Below are experts of layer 5 (counted from 0) of a mixture-of-experts language model. Rows are named router (the router's row for the expert), down (a neuron's output weights, with its number) and show model dimensions 0-63. Each number is 50 + 10 x the weight over its row's rms, rounded and kept within 0 to 99.
After each expert's rows: a language model's description of what the expert responds to. This comes from a sample of Wikipedia text that the model never trained on.

# expert 20
router:34 49 43 60 44 60 43 63 49 33 27 47 48 47 52 68 64 56 73 49 47 76 50 54 41 45 59 56 68 46 39 55 61 59 72 58 49 61 40 40 46 59 52 49 63 60 31 52 57 40 61 62 41 65 55 52 34 42 38 34 48 43 56 50
down0:42 47 46 46 61 61 52 57 57 38 47 40 38 51 51 58 52 54 40 63 36 55 38 48 49 44 42 43 43 62 44 41 46 48 52 36 45 51 55 54 44 50 23 63 61 61 41 40 52 67 43 51 50 47 37 64 36 50 48 43 53 57 61 43
down1:58 65 44 54 63 38 49 56 48 37 56 43 46 44 58 48 53 37 47 43 44 52 58 29 64 58 60 49 46 39 44 49 58 35 57 57 57 46 51 47 53 43 46 40 55 52 39 52 44 51 56 66 48 61 35 67 54 43 60 36 35 44 45 42
down2:28 49 47 33 55 44 50 50 36 43 51 45 43 52 43 59 56 35 41 73 52 70 63 48 44 52 54 53 66 60 67 40 58 27 62 67 54 49 49 55 39 52 45 48 51 47 53 65 42 36 30 56 45 43 61 58 47 27 41 42 55 50 45 41
down3:55 51 51 60 51 55 62 43 48 52 50 43 57 50 51 59 51 59 62 31 54 45 52 44 52 65 62 48 57 31 52 38 55 55 65 64 44 41 76 48 42 61 53 46 43 59 46 50 48 50 41 51 34 74 54 50 60 50 53 67 65 66 37 63
down4:37 41 17 57 53 50 44 67 37 54 41 54 52 69 71 47 60 38 43 57 35 59 43 35 38 65 39 46 40 33 40 40 52 57 63 39 49 44 53 54 39 60 36 32 56 40 48 58 35 50 60 48 40 63 36 48 48 40 49 53 42 49 55 49
down5:34 63 62 52 57 68 54 68 55 70 40 39 39 39 39 61 41 48 56 58 51 58 46 49 41 40 43 51 36 42 58 49 69 52 54 57 37 56 73 49 50 43 38 48 46 47 54 73 52 62 57 39 46 59 63 64 46 61 68 55 62 39 52 48
down6:57 50 49 36 47 47 43 49 50 53 50 52 54 64 49 50 54 69 50 52 31 53 48 68 47 43 44 45 37 48 38 44 50 40 59 50 43 53 54 53 39 40 63 39 52 55 61 44 41 48 50 57 63 40 48 42 38 48 64 49 59 53 44 48
Description: Pronouns and non-Latin scripts. Byte pieces of Thai and Japanese text, sentence-start He and She, and pieces of transliterated foreign names like Bantamweight, Ahrar al-Sham.

# expert 2
router:36 44 43 40 46 53 54 62 41 40 51 40 34 62 37 60 39 55 40 49 46 49 46 62 37 50 60 54 56 59 39 65 82 55 62 52 60 54 46 42 33 63 51 59 57 30 48 48 54 38 39 62 49 59 45 37 39 59 35 53 60 47 63 57
down0:42 63 48 29 51 51 48 49 47 51 47 48 33 25 62 61 55 36 43 58 32 46 56 50 43 30 53 64 44 46 60 52 48 60 69 39 33 59 65 48 38 62 53 48 50 49 58 54 62 50 54 66 56 44 56 38 38 55 48 50 44 42 55 66
down1:49 39 42 43 49 75 50 59 46 60 59 31 63 49 51 68 42 37 54 61 46 47 43 36 53 47 39 56 62 35 37 57 43 32 55 42 56 47 56 30 51 45 46 52 49 56 49 42 45 67 55 35 50 53 30 60 38 48 66 48 67 54 39 41
down2:38 38 59 29 45 58 59 50 57 58 50 53 48 52 45 54 53 39 42 49 57 59 57 45 26 43 61 55 46 72 62 63 50 38 56 41 23 48 57 60 30 39 51 45 49 40 54 48 63 60 46 61 54 69 57 49 42 43 52 44 54 31 30 68
down3:43 61 62 45 48 43 56 51 80 47 54 60 66 47 48 46 47 42 31 60 33 34 53 46 53 57 48 34 49 67 53 48 42 39 55 49 49 47 42 54 43 51 43 43 42 79 44 49 68 51 67 53 48 48 47 36 41 34 47 51 21 50 60 23
down4:44 52 43 26 49 54 50 44 66 47 62 67 53 34 48 35 69 49 48 25 55 48 58 59 62 39 52 56 54 45 46 63 60 46 58 56 52 56 61 48 67 42 54 51 37 68 47 63 61 67 43 58 47 36 71 51 60 28 45 41 41 65 61 53
down5:56 54 49 60 76 48 44 37 46 58 48 42 72 66 62 31 47 37 46 50 43 44 42 50 41 47 51 42 54 44 54 52 46 33 48 47 57 51 55 49 46 39 51 47 65 55 45 47 30 51 41 60 46 78 52 40 59 37 63 68 55 35 52 44
down6:38 48 49 42 45 48 44 64 45 56 48 49 59 41 46 38 50 65 69 44 51 56 44 48 40 52 42 64 54 53 68 41 45 38 60 49 76 42 60 50 54 54 46 51 50 49 42 46 52 71 60 37 45 44 50 50 53 47 53 54 52 59 59 60
Description: Adjective and participle endings. Suffix pieces and whole descriptive words forming adjectives or past participles in expository prose, such as -ed, -ating, used, important, associated.

# expert 14
router:41 53 38 55 50 47 39 59 51 40 36 46 46 57 40 62 60 46 60 44 38 51 56 41 44 48 62 56 65 55 42 68 51 58 47 62 53 59 38 60 53 54 51 62 53 37 48 66 47 32 32 68 51 44 38 45 41 24 46 53 61 44 50 61
down0:63 62 51 48 56 61 59 41 43 55 51 59 55 61 42 19 40 42 54 46 54 44 46 43 38 53 41 46 50 56 36 50 53 43 35 69 69 45 45 53 49 50 45 52 45 63 34 45 57 54 44 56 65 54 61 53 62 49 34 45 56 50 47 51
down1:54 57 36 61 42 30 42 59 51 49 47 37 63 58 42 46 63 59 60 57 47 33 34 30 52 54 51 41 58 48 49 58 50 43 69 36 49 46 52 50 53 56 61 31 35 53 55 30 49 49 44 42 60 59 45 62 46 49 66 57 61 49 44 53
down2:48 58 43 44 58 48 55 56 53 32 35 46 49 51 47 58 51 53 47 45 43 51 69 46 46 56 63 41 45 48 47 43 51 35 22 47 52 63 52 47 63 53 49 57 43 45 43 51 52 40 54 46 54 38 31 57 63 54 58 33 54 29 33 36
down3:62 52 64 57 45 64 40 45 59 49 46 58 49 48 60 32 49 49 38 48 50 45 57 46 33 48 43 48 52 45 38 46 48 47 63 46 35 42 46 48 31 37 54 58 59 44 65 36 59 51 69 48 53 52 77 55 52 39 43 50 54 27 50 42
down4:53 43 31 48 46 47 28 49 67 44 58 55 51 47 51 52 63 57 36 56 44 51 55 40 42 57 49 48 42 44 51 69 56 45 49 42 38 41 57 52 46 41 58 36 50 71 49 65 67 54 50 43 38 25 48 40 36 59 49 63 58 49 61 25
down5:51 40 36 55 58 56 52 50 56 69 41 35 47 70 63 64 50 58 58 50 48 44 59 47 58 47 34 56 38 21 54 52 73 52 45 48 50 47 56 64 48 65 44 37 67 44 45 67 70 60 50 48 42 64 46 48 48 51 38 56 57 62 52 50
down6:54 35 61 58 18 36 39 52 43 64 30 55 37 48 47 47 59 64 49 41 36 51 54 35 43 61 40 49 47 54 51 34 33 34 51 51 42 38 47 49 55 39 54 58 58 55 45 51 54 55 41 65 40 43 57 51 34 32 42 43 34 54 46 68
Description: Dates and table numbers. Month names and day or year numbers in birth dates, terms of office and tables, plus vote counts, such as December, 15(38), 1993.

# expert 4
router:41 49 51 42 40 68 43 59 50 43 39 42 39 55 55 57 49 47 40 35 42 41 44 62 54 53 49 70 60 61 47 54 56 61 75 60 57 56 52 44 38 66 62 57 52 49 28 56 49 45 58 68 52 54 23 43 53 43 30 37 61 48 35 58
down0:40 65 39 53 47 55 61 29 55 64 73 50 59 57 49 32 47 50 57 43 51 49 55 42 62 55 56 68 42 46 57 37 54 41 53 57 45 72 65 43 40 54 46 44 44 64 44 46 56 35 43 56 56 64 45 53 54 46 39 53 62 44 45 58
down1:21 48 51 43 52 49 62 42 54 41 46 35 44 51 63 72 37 42 51 46 45 45 47 46 43 44 56 61 32 45 25 32 45 59 54 48 36 50 48 29 72 53 53 30 45 62 54 62 42 41 51 48 50 60 48 41 42 40 42 51 68 62 43 43
down2:61 62 42 48 53 69 41 57 39 51 36 42 57 36 25 69 56 53 29 54 54 74 39 37 44 51 57 41 56 26 43 42 51 34 47 26 40 45 52 58 72 39 61 50 52 48 46 40 60 47 51 45 52 45 38 45 68 49 53 53 61 53 52 47
down3:41 53 42 46 58 25 42 63 47 48 53 46 65 50 40 42 44 53 56 52 63 28 52 40 58 29 49 56 50 57 53 64 63 46 45 42 39 50 41 62 55 39 50 30 42 40 52 55 73 31 47 54 57 53 43 46 31 52 50 52 45 54 52 45
down4:42 57 48 35 50 59 41 49 29 75 46 41 65 73 61 42 40 47 50 39 44 34 60 42 42 43 67 72 44 47 46 48 44 85 50 49 39 44 42 58 60 59 49 46 44 53 46 50 56 55 40 48 46 50 49 41 42 45 55 62 58 60 53 48
down5:60 59 57 35 49 46 59 36 61 75 40 62 59 68 61 62 25 42 56 43 34 48 48 46 48 56 43 47 33 47 37 67 48 48 55 44 63 53 55 50 55 40 70 25 62 34 63 55 46 48 61 60 45 48 58 43 57 49 52 67 51 39 43 56
down6:60 42 57 37 58 83 38 57 38 49 65 47 33 51 32 53 32 80 65 37 57 43 55 56 54 67 46 51 73 42 38 60 50 49 52 51 44 52 38 48 59 42 55 56 37 61 47 63 63 54 49 43 52 41 61 39 41 57 47 53 59 54 44 46
Description: Numbers and quantifiers. Counts and quantity words before nouns or units, such as two, several, many, 110, 200 in "more than 40 buildings".

# expert 17
router:28 35 56 48 41 58 55 67 44 48 38 48 40 41 62 59 53 49 51 50 56 63 51 50 52 57 63 55 38 43 42 58 59 64 58 65 40 69 44 56 45 67 46 61 70 33 39 55 47 53 52 54 45 58 47 41 30 44 49 55 56 50 54 57
down0:58 35 59 52 40 51 66 47 53 50 57 40 43 44 54 51 65 53 47 71 60 32 47 63 46 45 31 49 57 58 37 45 48 37 47 63 72 29 50 53 54 42 35 44 65 56 46 59 57 35 69 67 32 54 61 45 57 57 31 53 66 47 44 40
down1:50 43 73 45 50 40 53 41 37 51 49 52 66 47 65 51 58 53 51 48 62 54 61 47 69 68 54 50 41 70 69 39 56 44 58 48 54 47 50 52 58 38 72 33 38 75 36 50 60 45 49 56 65 46 46 30 59 59 66 57 54 57 52 46
down2:45 57 46 72 48 54 44 40 38 52 44 44 31 26 49 39 47 54 51 60 50 66 52 44 59 47 42 58 65 52 65 50 45 42 42 45 50 44 56 45 47 45 30 49 52 43 50 44 56 67 45 53 57 45 52 33 38 63 70 51 53 65 44 51
down3:47 51 40 65 29 48 59 49 43 48 51 40 48 48 62 52 64 54 35 52 57 70 43 65 53 45 61 60 41 61 41 45 38 47 36 48 31 65 49 37 60 45 36 62 58 60 53 58 37 69 45 59 40 37 61 70 24 60 56 58 38 65 47 45
down4:60 44 41 59 57 57 44 56 46 45 69 55 59 43 47 34 45 63 37 52 36 48 44 45 41 69 56 52 50 72 52 50 46 50 43 43 66 22 54 59 48 56 69 57 40 37 66 47 36 54 58 44 45 33 57 51 44 52 53 53 58 56 56 37
down5:47 57 45 48 61 48 58 44 42 41 41 46 63 37 50 32 45 53 41 42 67 39 38 41 46 51 48 26 35 44 32 70 35 64 51 56 53 41 44 48 53 58 66 35 48 64 36 72 50 56 49 41 53 55 63 44 50 58 44 54 34 44 51 51
down6:55 38 43 47 38 42 53 42 39 36 50 34 34 60 35 54 46 52 47 65 49 48 51 38 48 36 57 48 53 53 51 56 61 42 55 55 57 39 42 34 44 56 35 38 31 34 21 57 65 38 43 44 53 47 46 40 51 53 70 54 40 47 49 51
Description: Mid-word pieces of foreign names. Short inner pieces of non-English personal and place names, mostly South Asian, Arabic, Slavic and African, such as Rab-at, Meen-ak-shi, Diyan-et.

# expert 25
router:27 46 47 65 40 61 33 46 48 40 48 38 46 44 29 55 44 46 50 25 47 52 51 55 39 64 61 57 66 53 42 49 62 50 52 54 51 62 47 62 33 50 43 73 58 51 26 56 26 43 56 54 48 68 36 49 39 37 42 50 48 42 53 49
down0:59 36 40 59 49 37 60 51 60 55 34 61 66 66 46 67 59 71 66 67 53 45 37 60 56 39 57 56 33 56 38 39 54 46 38 35 56 42 47 59 49 29 44 37 29 50 24 46 53 63 47 52 49 59 56 59 35 60 46 58 44 62 37 59
down1:50 39 51 67 51 74 62 55 47 54 49 66 38 72 67 50 39 39 36 53 48 36 32 54 43 53 50 24 51 56 45 45 35 57 52 52 45 45 59 37 42 80 48 78 54 53 77 44 47 70 58 51 28 51 61 41 62 39 24 78 29 56 54 49
down2:47 56 68 38 45 45 73 67 42 38 67 51 55 47 50 69 46 41 66 59 46 43 45 50 27 66 43 49 48 39 57 43 45 46 33 40 62 48 61 59 34 61 72 59 41 34 44 59 65 66 60 63 56 57 48 63 50 45 53 51 55 81 70 43
down3:47 48 39 53 55 52 54 50 35 55 42 47 61 55 54 32 52 58 60 45 38 67 55 41 39 40 60 54 37 51 32 53 63 35 71 38 32 24 48 38 43 65 44 63 57 52 35 55 43 46 38 52 34 42 47 43 61 58 62 55 45 59 58 50
down4:55 33 41 41 49 56 69 52 45 64 46 57 52 52 51 86 34 44 58 64 52 55 67 65 54 54 67 64 55 61 41 52 47 64 56 43 56 39 42 37 65 61 48 54 68 41 26 60 44 45 44 69 44 44 34 37 58 49 30 51 49 62 39 57
down5:37 60 44 76 55 52 57 46 31 73 49 62 58 60 49 39 49 66 54 32 39 53 55 47 35 59 37 48 63 39 57 42 59 56 45 51 56 52 68 63 59 54 52 50 60 56 20 65 45 50 54 56 60 68 50 64 54 45 42 48 51 51 48 39
down6:50 54 38 43 33 39 58 54 57 46 44 55 49 46 51 57 47 46 39 30 54 58 61 61 45 40 44 48 51 55 44 41 56 61 40 71 56 45 54 56 67 50 53 53 64 59 56 63 47 55 52 59 43 35 42 34 67 38 61 63 58 59 42 50
Description: Film and album titles. First words of film, album and role titles in cast lists and filmographies, such as The in The Other Guys, plus table pipes.

# expert 35
router:53 39 52 52 45 58 38 68 55 56 35 53 38 49 38 44 55 49 48 20 48 62 57 57 49 58 54 62 36 49 39 54 60 66 57 59 50 63 47 38 30 49 73 69 55 43 18 51 43 43 34 50 50 54 48 38 42 36 38 45 58 45 41 50
down0:43 39 48 39 52 65 59 35 59 43 48 46 46 51 40 53 45 44 52 41 43 38 55 36 43 39 39 45 59 38 63 64 41 64 49 41 61 54 37 48 49 45 47 59 46 33 44 44 65 45 51 40 52 54 69 25 55 48 71 35 44 64 35 44
down1:48 60 59 46 61 37 47 62 43 58 50 51 55 54 42 46 42 71 43 39 61 56 70 57 50 46 42 34 63 59 41 55 62 51 28 51 60 52 61 44 58 36 46 39 43 53 40 50 60 50 70 65 59 55 43 48 65 51 41 72 53 44 47 52
down2:60 56 51 72 63 50 40 41 53 56 37 39 52 48 50 55 57 39 67 50 33 40 36 70 47 48 61 54 55 44 44 53 48 64 53 48 56 56 63 26 39 45 64 68 35 52 46 48 59 56 52 51 52 54 46 51 48 43 51 48 51 49 46 52
down3:52 38 54 64 52 72 47 47 59 50 59 43 55 67 53 45 66 63 49 45 54 55 52 47 54 37 54 64 24 36 51 40 61 47 37 46 36 50 44 57 47 66 51 44 49 67 52 34 36 60 41 66 33 53 45 58 57 57 66 43 64 42 52 67
down4:41 24 53 39 63 55 33 61 53 49 59 66 53 62 71 47 46 46 45 48 57 61 43 24 39 36 44 55 55 51 39 50 43 51 49 57 61 54 39 45 53 53 47 64 57 65 46 54 46 56 56 47 53 49 53 27 39 47 40 58 63 57 44 56
down5:77 39 45 44 43 45 61 52 60 35 39 50 44 48 32 29 45 59 67 46 36 61 59 64 58 48 44 54 39 59 42 57 38 51 51 51 44 56 61 54 45 46 46 38 65 32 38 55 37 64 37 42 48 50 57 41 58 46 44 49 47 38 51 26
down6:58 49 56 44 35 66 67 49 30 44 47 56 38 39 68 32 42 54 47 24 49 47 59 55 34 41 55 35 52 61 64 69 41 58 36 52 64 55 27 71 44 55 34 51 63 45 49 48 55 68 54 38 44 63 47 44 71 50 55 37 41 47 53 41
Description: Name-start syllables. Early syllables of proper names, places, and species after a capital letter or at word start, such as K-ear-ny, Bar, Red, West, Dun-lin.

# expert 23
router:54 40 42 60 47 50 46 44 44 25 47 59 39 44 43 52 58 40 52 48 50 48 60 42 55 47 48 67 50 47 59 74 63 49 69 53 54 49 50 66 46 46 45 60 65 42 58 59 50 37 47 71 44 39 44 29 37 46 45 25 52 46 50 48
down0:53 41 44 43 63 44 45 55 54 49 56 60 56 33 52 43 52 53 57 47 60 47 46 63 40 31 49 37 40 34 51 49 59 43 47 66 57 50 62 48 59 44 31 42 67 27 51 44 28 55 45 66 51 66 56 52 68 51 67 58 56 44 42 52
down1:50 31 47 39 62 50 75 49 39 51 76 23 57 46 36 37 59 66 59 50 51 51 35 38 63 42 46 51 47 44 57 41 48 37 45 50 51 37 49 41 52 53 69 57 66 44 54 45 31 56 47 53 57 49 53 34 55 44 36 70 64 67 59 49
down2:50 49 47 36 56 37 32 54 44 46 50 52 48 57 55 49 39 35 42 55 44 51 35 31 59 68 52 50 45 47 33 75 50 36 45 50 52 37 40 48 48 72 57 47 55 52 41 47 44 61 35 53 60 31 53 29 41 49 71 48 53 50 59 58
down3:49 40 35 71 50 49 69 40 48 51 46 62 49 94 40 32 50 60 51 45 54 47 50 39 38 48 57 40 46 56 47 38 56 64 52 48 53 54 42 30 41 52 21 46 42 58 67 63 37 43 59 47 66 62 41 45 47 67 43 56 58 46 46 50
down4:43 43 50 51 56 65 40 58 60 26 50 58 40 46 52 51 71 42 34 50 62 57 37 43 45 47 38 37 39 52 53 53 60 51 59 43 56 65 39 46 73 47 59 56 48 57 57 45 42 29 34 40 54 45 37 53 55 66 38 42 53 65 40 54
down5:63 44 30 49 50 45 58 50 36 39 51 60 37 52 51 53 49 49 62 44 39 54 59 35 42 49 47 63 55 49 48 46 44 41 53 40 40 53 50 44 57 61 28 35 46 43 50 59 53 46 64 55 56 27 56 36 44 66 61 55 61 50 61 44
down6:43 68 41 37 70 44 53 39 55 56 53 51 57 55 53 52 41 49 49 30 49 54 35 46 35 49 54 33 42 57 46 71 41 45 49 47 43 56 64 48 48 60 54 73 47 46 63 61 30 44 68 59 52 66 37 42 60 54 47 49 50 60 37 72
Description: Numbers and coordinates. Digit pieces inside coordinates, census figures and decimals (°, ′, .7, 41,303), plus taxonomy and asteroid fields like Genus:, MPC, JPL.

# expert 26
router:49 36 34 53 51 56 45 57 36 39 33 29 46 43 42 58 59 53 64 45 43 59 41 64 39 44 52 58 57 48 34 58 59 62 49 54 63 48 65 49 40 62 56 62 70 42 30 50 43 52 64 59 56 58 43 47 51 54 39 59 41 48 56 53
down0:50 41 59 37 47 38 63 58 38 61 59 59 45 37 47 40 48 51 53 36 40 50 53 41 43 34 40 19 60 51 51 47 38 61 60 48 52 40 56 57 35 68 45 58 50 34 52 55 39 36 37 48 44 58 45 38 61 56 43 58 49 72 52 58
down1:45 40 56 59 53 52 56 40 50 49 50 59 40 48 23 33 54 49 64 46 54 51 54 51 47 49 32 45 51 68 41 54 54 43 44 48 46 38 48 56 66 61 32 49 54 42 63 59 46 54 40 48 60 74 43 45 42 47 58 64 45 56 54 59
down2:60 45 57 63 59 48 57 29 52 53 43 51 47 63 32 43 37 65 51 38 41 65 50 71 46 64 48 61 51 58 50 45 60 52 48 40 57 55 38 59 45 55 49 66 49 27 45 64 46 40 61 57 41 45 45 37 52 31 65 55 52 34 53 53
down3:60 44 50 50 34 41 60 37 56 59 57 37 63 75 46 34 51 54 44 47 40 48 18 53 54 46 40 40 46 50 50 53 37 55 50 58 61 38 49 59 54 48 43 50 58 54 52 57 36 62 51 54 50 38 36 44 54 37 39 42 64 46 54 65
down4:31 33 47 37 60 53 63 39 50 40 57 43 58 61 43 66 61 46 43 65 42 47 39 41 29 53 56 47 62 43 53 43 63 66 34 43 50 69 37 32 44 62 68 50 57 56 46 51 39 66 33 70 54 65 68 55 52 47 59 43 42 57 62 44
down5:58 36 52 48 32 51 55 53 60 57 33 42 40 66 75 45 61 54 55 42 50 60 49 38 50 45 56 44 61 67 51 47 60 61 48 34 62 66 36 43 45 56 39 42 41 72 42 65 54 55 33 53 48 33 57 50 40 41 44 45 45 55 47 45
down6:43 27 54 52 54 41 61 52 48 57 41 48 44 57 42 49 51 43 34 56 53 51 36 41 55 50 26 47 44 82 48 40 58 49 58 42 41 37 51 45 40 44 45 29 46 62 49 49 51 59 72 61 61 40 66 50 35 64 33 55 54 49 67 44
Description: Capitalized word starts. Opening capital letters or quote marks starting a name or word, often after hyphens like Live-Action, Mid-Atlantic, All-Rookie, or N(BL).

# expert 33
router:44 43 34 57 39 54 51 57 48 46 40 49 44 55 45 57 69 59 53 32 57 76 68 37 44 65 47 58 65 49 52 76 67 61 57 48 47 60 45 49 32 56 66 59 59 38 45 58 52 41 53 56 44 56 35 36 36 36 45 33 49 59 41 58
down0:60 51 61 48 55 60 40 48 47 60 57 46 39 47 57 67 45 42 63 71 55 46 63 56 59 44 47 40 52 32 48 50 43 43 53 40 49 53 37 55 50 49 56 55 40 41 35 37 51 37 63 50 68 64 54 46 38 49 53 49 57 64 56 49
down1:57 50 53 60 43 62 50 57 40 45 59 49 57 55 32 53 63 41 32 54 61 58 59 48 57 56 56 49 49 66 60 44 49 36 47 54 48 54 47 51 44 50 46 63 61 36 62 55 50 57 58 34 73 42 39 52 54 59 55 60 54 52 51 37
down2:58 64 59 74 55 60 61 65 72 62 55 68 46 50 49 60 53 42 38 68 42 62 53 34 38 66 57 48 69 46 42 64 57 43 63 52 53 55 50 68 50 49 62 52 42 46 46 36 53 39 54 61 42 40 62 43 62 56 62 57 59 34 44 43
down3:45 29 23 68 50 49 45 52 52 40 46 56 42 77 42 39 50 45 40 28 35 61 54 39 64 58 53 59 53 49 41 40 60 50 55 49 47 48 39 38 53 47 64 51 41 44 58 37 36 52 51 44 71 43 62 36 67 48 26 62 40 61 46 29
down4:40 38 59 54 54 36 50 49 67 55 50 44 42 46 39 57 48 53 64 45 55 37 62 52 60 49 40 60 38 51 48 55 63 57 54 54 42 48 42 41 48 42 46 69 51 64 58 71 57 55 42 40 39 55 41 49 52 34 67 39 48 47 48 50
down5:46 44 47 40 65 70 43 76 54 37 75 48 69 58 49 55 65 65 42 49 51 23 48 52 65 47 48 48 75 65 45 51 45 39 60 52 43 53 64 64 31 53 43 56 64 48 47 55 41 52 39 45 52 57 35 25 55 54 42 65 56 52 45 58
down6:49 48 56 55 40 52 48 47 55 39 71 43 57 32 50 68 52 41 44 66 50 40 59 65 54 36 34 53 63 64 43 40 63 55 34 32 52 40 35 35 63 43 41 39 48 56 61 53 39 55 45 51 53 32 55 54 73 26 47 58 54 50 47 43
Description: Table and list starts. Line-initial table pipes and list dashes, plus first words of multiword names such as New, Los, Santa in rankings and results tables.

# expert 15
router:45 34 44 52 36 54 46 59 40 45 44 64 47 45 39 67 39 53 73 36 38 44 58 61 46 55 52 69 47 38 49 45 48 70 51 64 56 59 48 55 58 53 58 61 57 41 50 50 35 38 40 65 30 66 35 57 31 48 40 47 62 47 66 39
down0:67 40 39 53 45 48 56 60 49 45 54 48 56 64 42 34 59 46 51 37 35 47 62 52 53 53 52 77 27 57 55 35 56 44 51 69 38 54 37 56 51 43 41 40 47 46 29 43 30 52 43 69 57 75 50 42 47 58 57 33 54 55 51 44
down1:37 34 63 50 52 48 57 47 57 45 57 46 41 61 56 47 40 48 44 61 43 37 49 59 48 62 44 47 50 48 56 53 61 37 82 58 61 48 53 60 61 49 45 54 46 61 49 50 48 59 50 55 57 24 52 66 69 42 37 44 49 32 56 46
down2:57 55 53 40 54 60 42 72 48 55 58 65 41 54 54 31 54 52 69 39 49 60 37 44 67 59 46 62 47 56 49 42 46 67 37 53 48 60 45 50 39 47 43 52 49 51 40 37 40 49 56 39 50 44 57 36 46 54 51 54 56 41 38 61
down3:54 41 49 38 72 63 45 48 34 46 57 52 58 32 65 59 51 53 68 44 54 58 49 63 62 56 57 64 46 62 76 51 58 62 42 54 54 53 60 61 60 38 40 54 38 60 59 54 28 35 49 39 38 51 71 48 47 60 82 50 57 45 56 45
down4:50 43 72 37 27 63 59 46 59 54 56 53 44 49 54 47 57 52 42 59 67 53 55 56 42 50 56 50 59 40 41 48 34 50 54 52 45 55 48 60 61 72 42 57 41 55 66 65 36 47 42 45 45 41 63 50 34 54 63 51 47 44 58 59
down5:55 40 57 45 49 61 40 50 42 54 53 43 54 50 47 49 49 41 36 55 45 57 59 50 59 50 38 41 48 35 59 47 59 55 48 38 34 44 44 44 31 63 41 64 58 64 29 57 53 53 44 66 46 64 50 66 68 56 42 66 55 44 35 51
down6:43 33 55 64 33 52 66 52 51 52 68 31 51 55 38 36 34 64 45 37 46 42 62 47 62 44 56 51 53 64 39 28 32 62 38 45 59 48 63 53 42 43 61 49 59 51 52 63 44 58 38 69 43 54 67 41 51 46 52 39 44 64 44 49
Description: Surname endings. Final pieces of surnames and place names, often in sports tables, such as -son, -ley, -ton, -ville, plus whole Smith, Jones, Martin.

# expert 32
router:43 46 47 49 37 52 31 63 34 48 44 35 35 43 45 57 46 55 52 47 39 44 52 50 45 60 49 56 70 52 38 68 65 47 40 58 55 59 48 51 23 45 58 57 47 42 42 57 40 47 52 54 38 54 46 52 53 32 47 44 59 43 50 66
down0:49 58 58 51 55 65 34 37 33 66 61 30 53 46 39 64 48 47 39 56 63 71 45 43 54 69 66 54 60 79 72 50 60 41 56 50 53 56 53 64 48 60 66 50 56 43 56 43 60 42 66 55 56 58 35 59 52 61 38 58 69 39 45 42
down1:49 36 57 41 53 47 54 39 49 57 65 62 24 47 41 45 53 60 40 38 52 46 31 48 68 50 44 40 60 52 43 55 48 70 54 43 75 62 40 44 58 44 44 50 54 42 54 39 29 49 51 55 42 35 39 46 63 41 53 47 47 65 51 51
down2:59 49 44 47 38 50 70 51 35 51 34 49 49 51 45 61 50 47 33 49 59 60 48 51 57 26 45 49 45 51 56 35 58 42 41 49 49 65 35 60 48 51 57 50 32 56 50 47 68 46 38 39 55 59 37 48 34 58 48 56 50 49 48 38
down3:54 42 38 44 47 45 50 67 36 60 50 40 23 49 25 43 52 69 53 59 52 59 43 37 57 50 52 43 46 53 67 70 21 39 50 40 55 63 57 53 51 61 42 49 49 46 41 41 50 48 46 39 63 81 57 63 45 53 53 64 34 28 57 59
down4:60 47 43 48 53 62 35 53 46 66 39 50 40 59 55 50 47 49 38 74 48 39 59 55 55 52 56 60 44 55 37 40 47 55 50 46 59 83 45 51 60 36 55 56 51 53 46 46 43 65 48 43 46 37 43 45 35 72 39 61 61 66 46 59
down5:32 47 48 61 62 35 38 39 50 48 42 49 46 72 60 43 62 51 54 52 45 52 54 66 74 44 46 53 41 69 55 45 52 39 54 48 40 44 41 42 46 56 56 47 53 47 56 49 53 72 50 59 47 32 33 52 51 55 72 54 45 37 57 43
down6:64 40 37 55 45 57 69 38 65 34 55 67 37 47 49 72 49 37 48 52 47 56 47 57 63 62 38 67 36 27 55 60 34 63 57 77 55 42 49 61 58 56 48 57 58 34 35 57 60 48 45 51 45 50 52 49 37 46 43 57 52 47 44 47
Description: Media and creative-work nouns. Nouns about creative and public work, like film, album, music, book, writing, production, often after the, a, or his.

# expert 0
router:49 53 46 48 37 68 35 56 46 46 44 44 39 39 53 58 67 36 67 43 47 58 63 56 34 65 63 61 61 55 39 68 62 49 49 52 54 45 36 55 41 73 74 58 63 36 45 55 36 35 50 64 47 59 38 39 29 47 45 43 54 39 44 69
down0:54 45 50 48 62 53 37 42 48 47 53 70 67 57 63 50 52 38 54 43 51 65 54 65 37 52 44 54 56 60 39 34 59 46 74 53 48 54 45 45 59 68 57 53 61 52 48 40 52 42 50 56 65 62 45 61 56 54 49 56 40 48 53 60
down1:45 57 68 42 55 46 68 37 44 49 39 60 31 58 45 49 57 36 55 53 54 42 61 49 40 48 38 61 38 57 36 55 40 69 36 51 44 51 55 41 60 65 60 52 48 61 54 55 50 57 46 37 59 44 47 51 52 51 50 56 35 40 40 49
down2:46 48 48 54 44 66 42 61 46 44 64 53 49 37 51 43 55 73 51 45 60 61 38 52 34 64 48 59 44 50 40 68 48 43 52 55 48 73 45 61 39 50 60 38 34 30 50 50 45 49 44 47 51 56 52 45 50 49 61 60 42 59 63 57
down3:65 54 62 43 68 57 49 48 42 61 46 41 62 43 32 47 53 61 34 46 50 63 49 42 31 38 70 57 41 53 56 65 60 49 34 48 63 58 56 51 54 44 68 54 49 45 43 54 38 55 55 45 58 53 73 55 35 27 70 62 46 37 43 59
down4:40 50 56 51 54 46 29 40 48 61 40 47 35 64 51 54 46 51 64 45 38 67 53 45 56 50 49 43 47 50 44 54 61 63 30 45 42 59 67 53 56 59 41 54 50 48 61 56 58 64 62 38 45 59 75 57 50 51 46 60 61 54 54 27
down5:62 74 30 45 47 33 64 54 58 68 50 41 40 56 60 57 58 63 38 60 48 50 61 42 49 58 57 47 52 31 65 43 20 49 51 43 54 37 55 49 61 41 67 38 50 44 57 49 44 51 49 30 68 47 37 48 60 39 51 47 36 52 44 54
down6:54 38 49 51 74 66 49 58 63 70 49 25 61 56 63 45 40 55 55 61 36 51 43 68 36 60 56 65 38 48 49 34 38 37 55 51 54 54 29 57 50 32 41 56 45 45 40 44 60 51 57 56 37 44 40 61 50 45 55 64 55 62 51 50
Description: Capital initials, list dashes. Single capital letters and word pieces opening names or codes, plus leading list dashes, e.g. P in Pg, K in Kędzierzyn, NP_.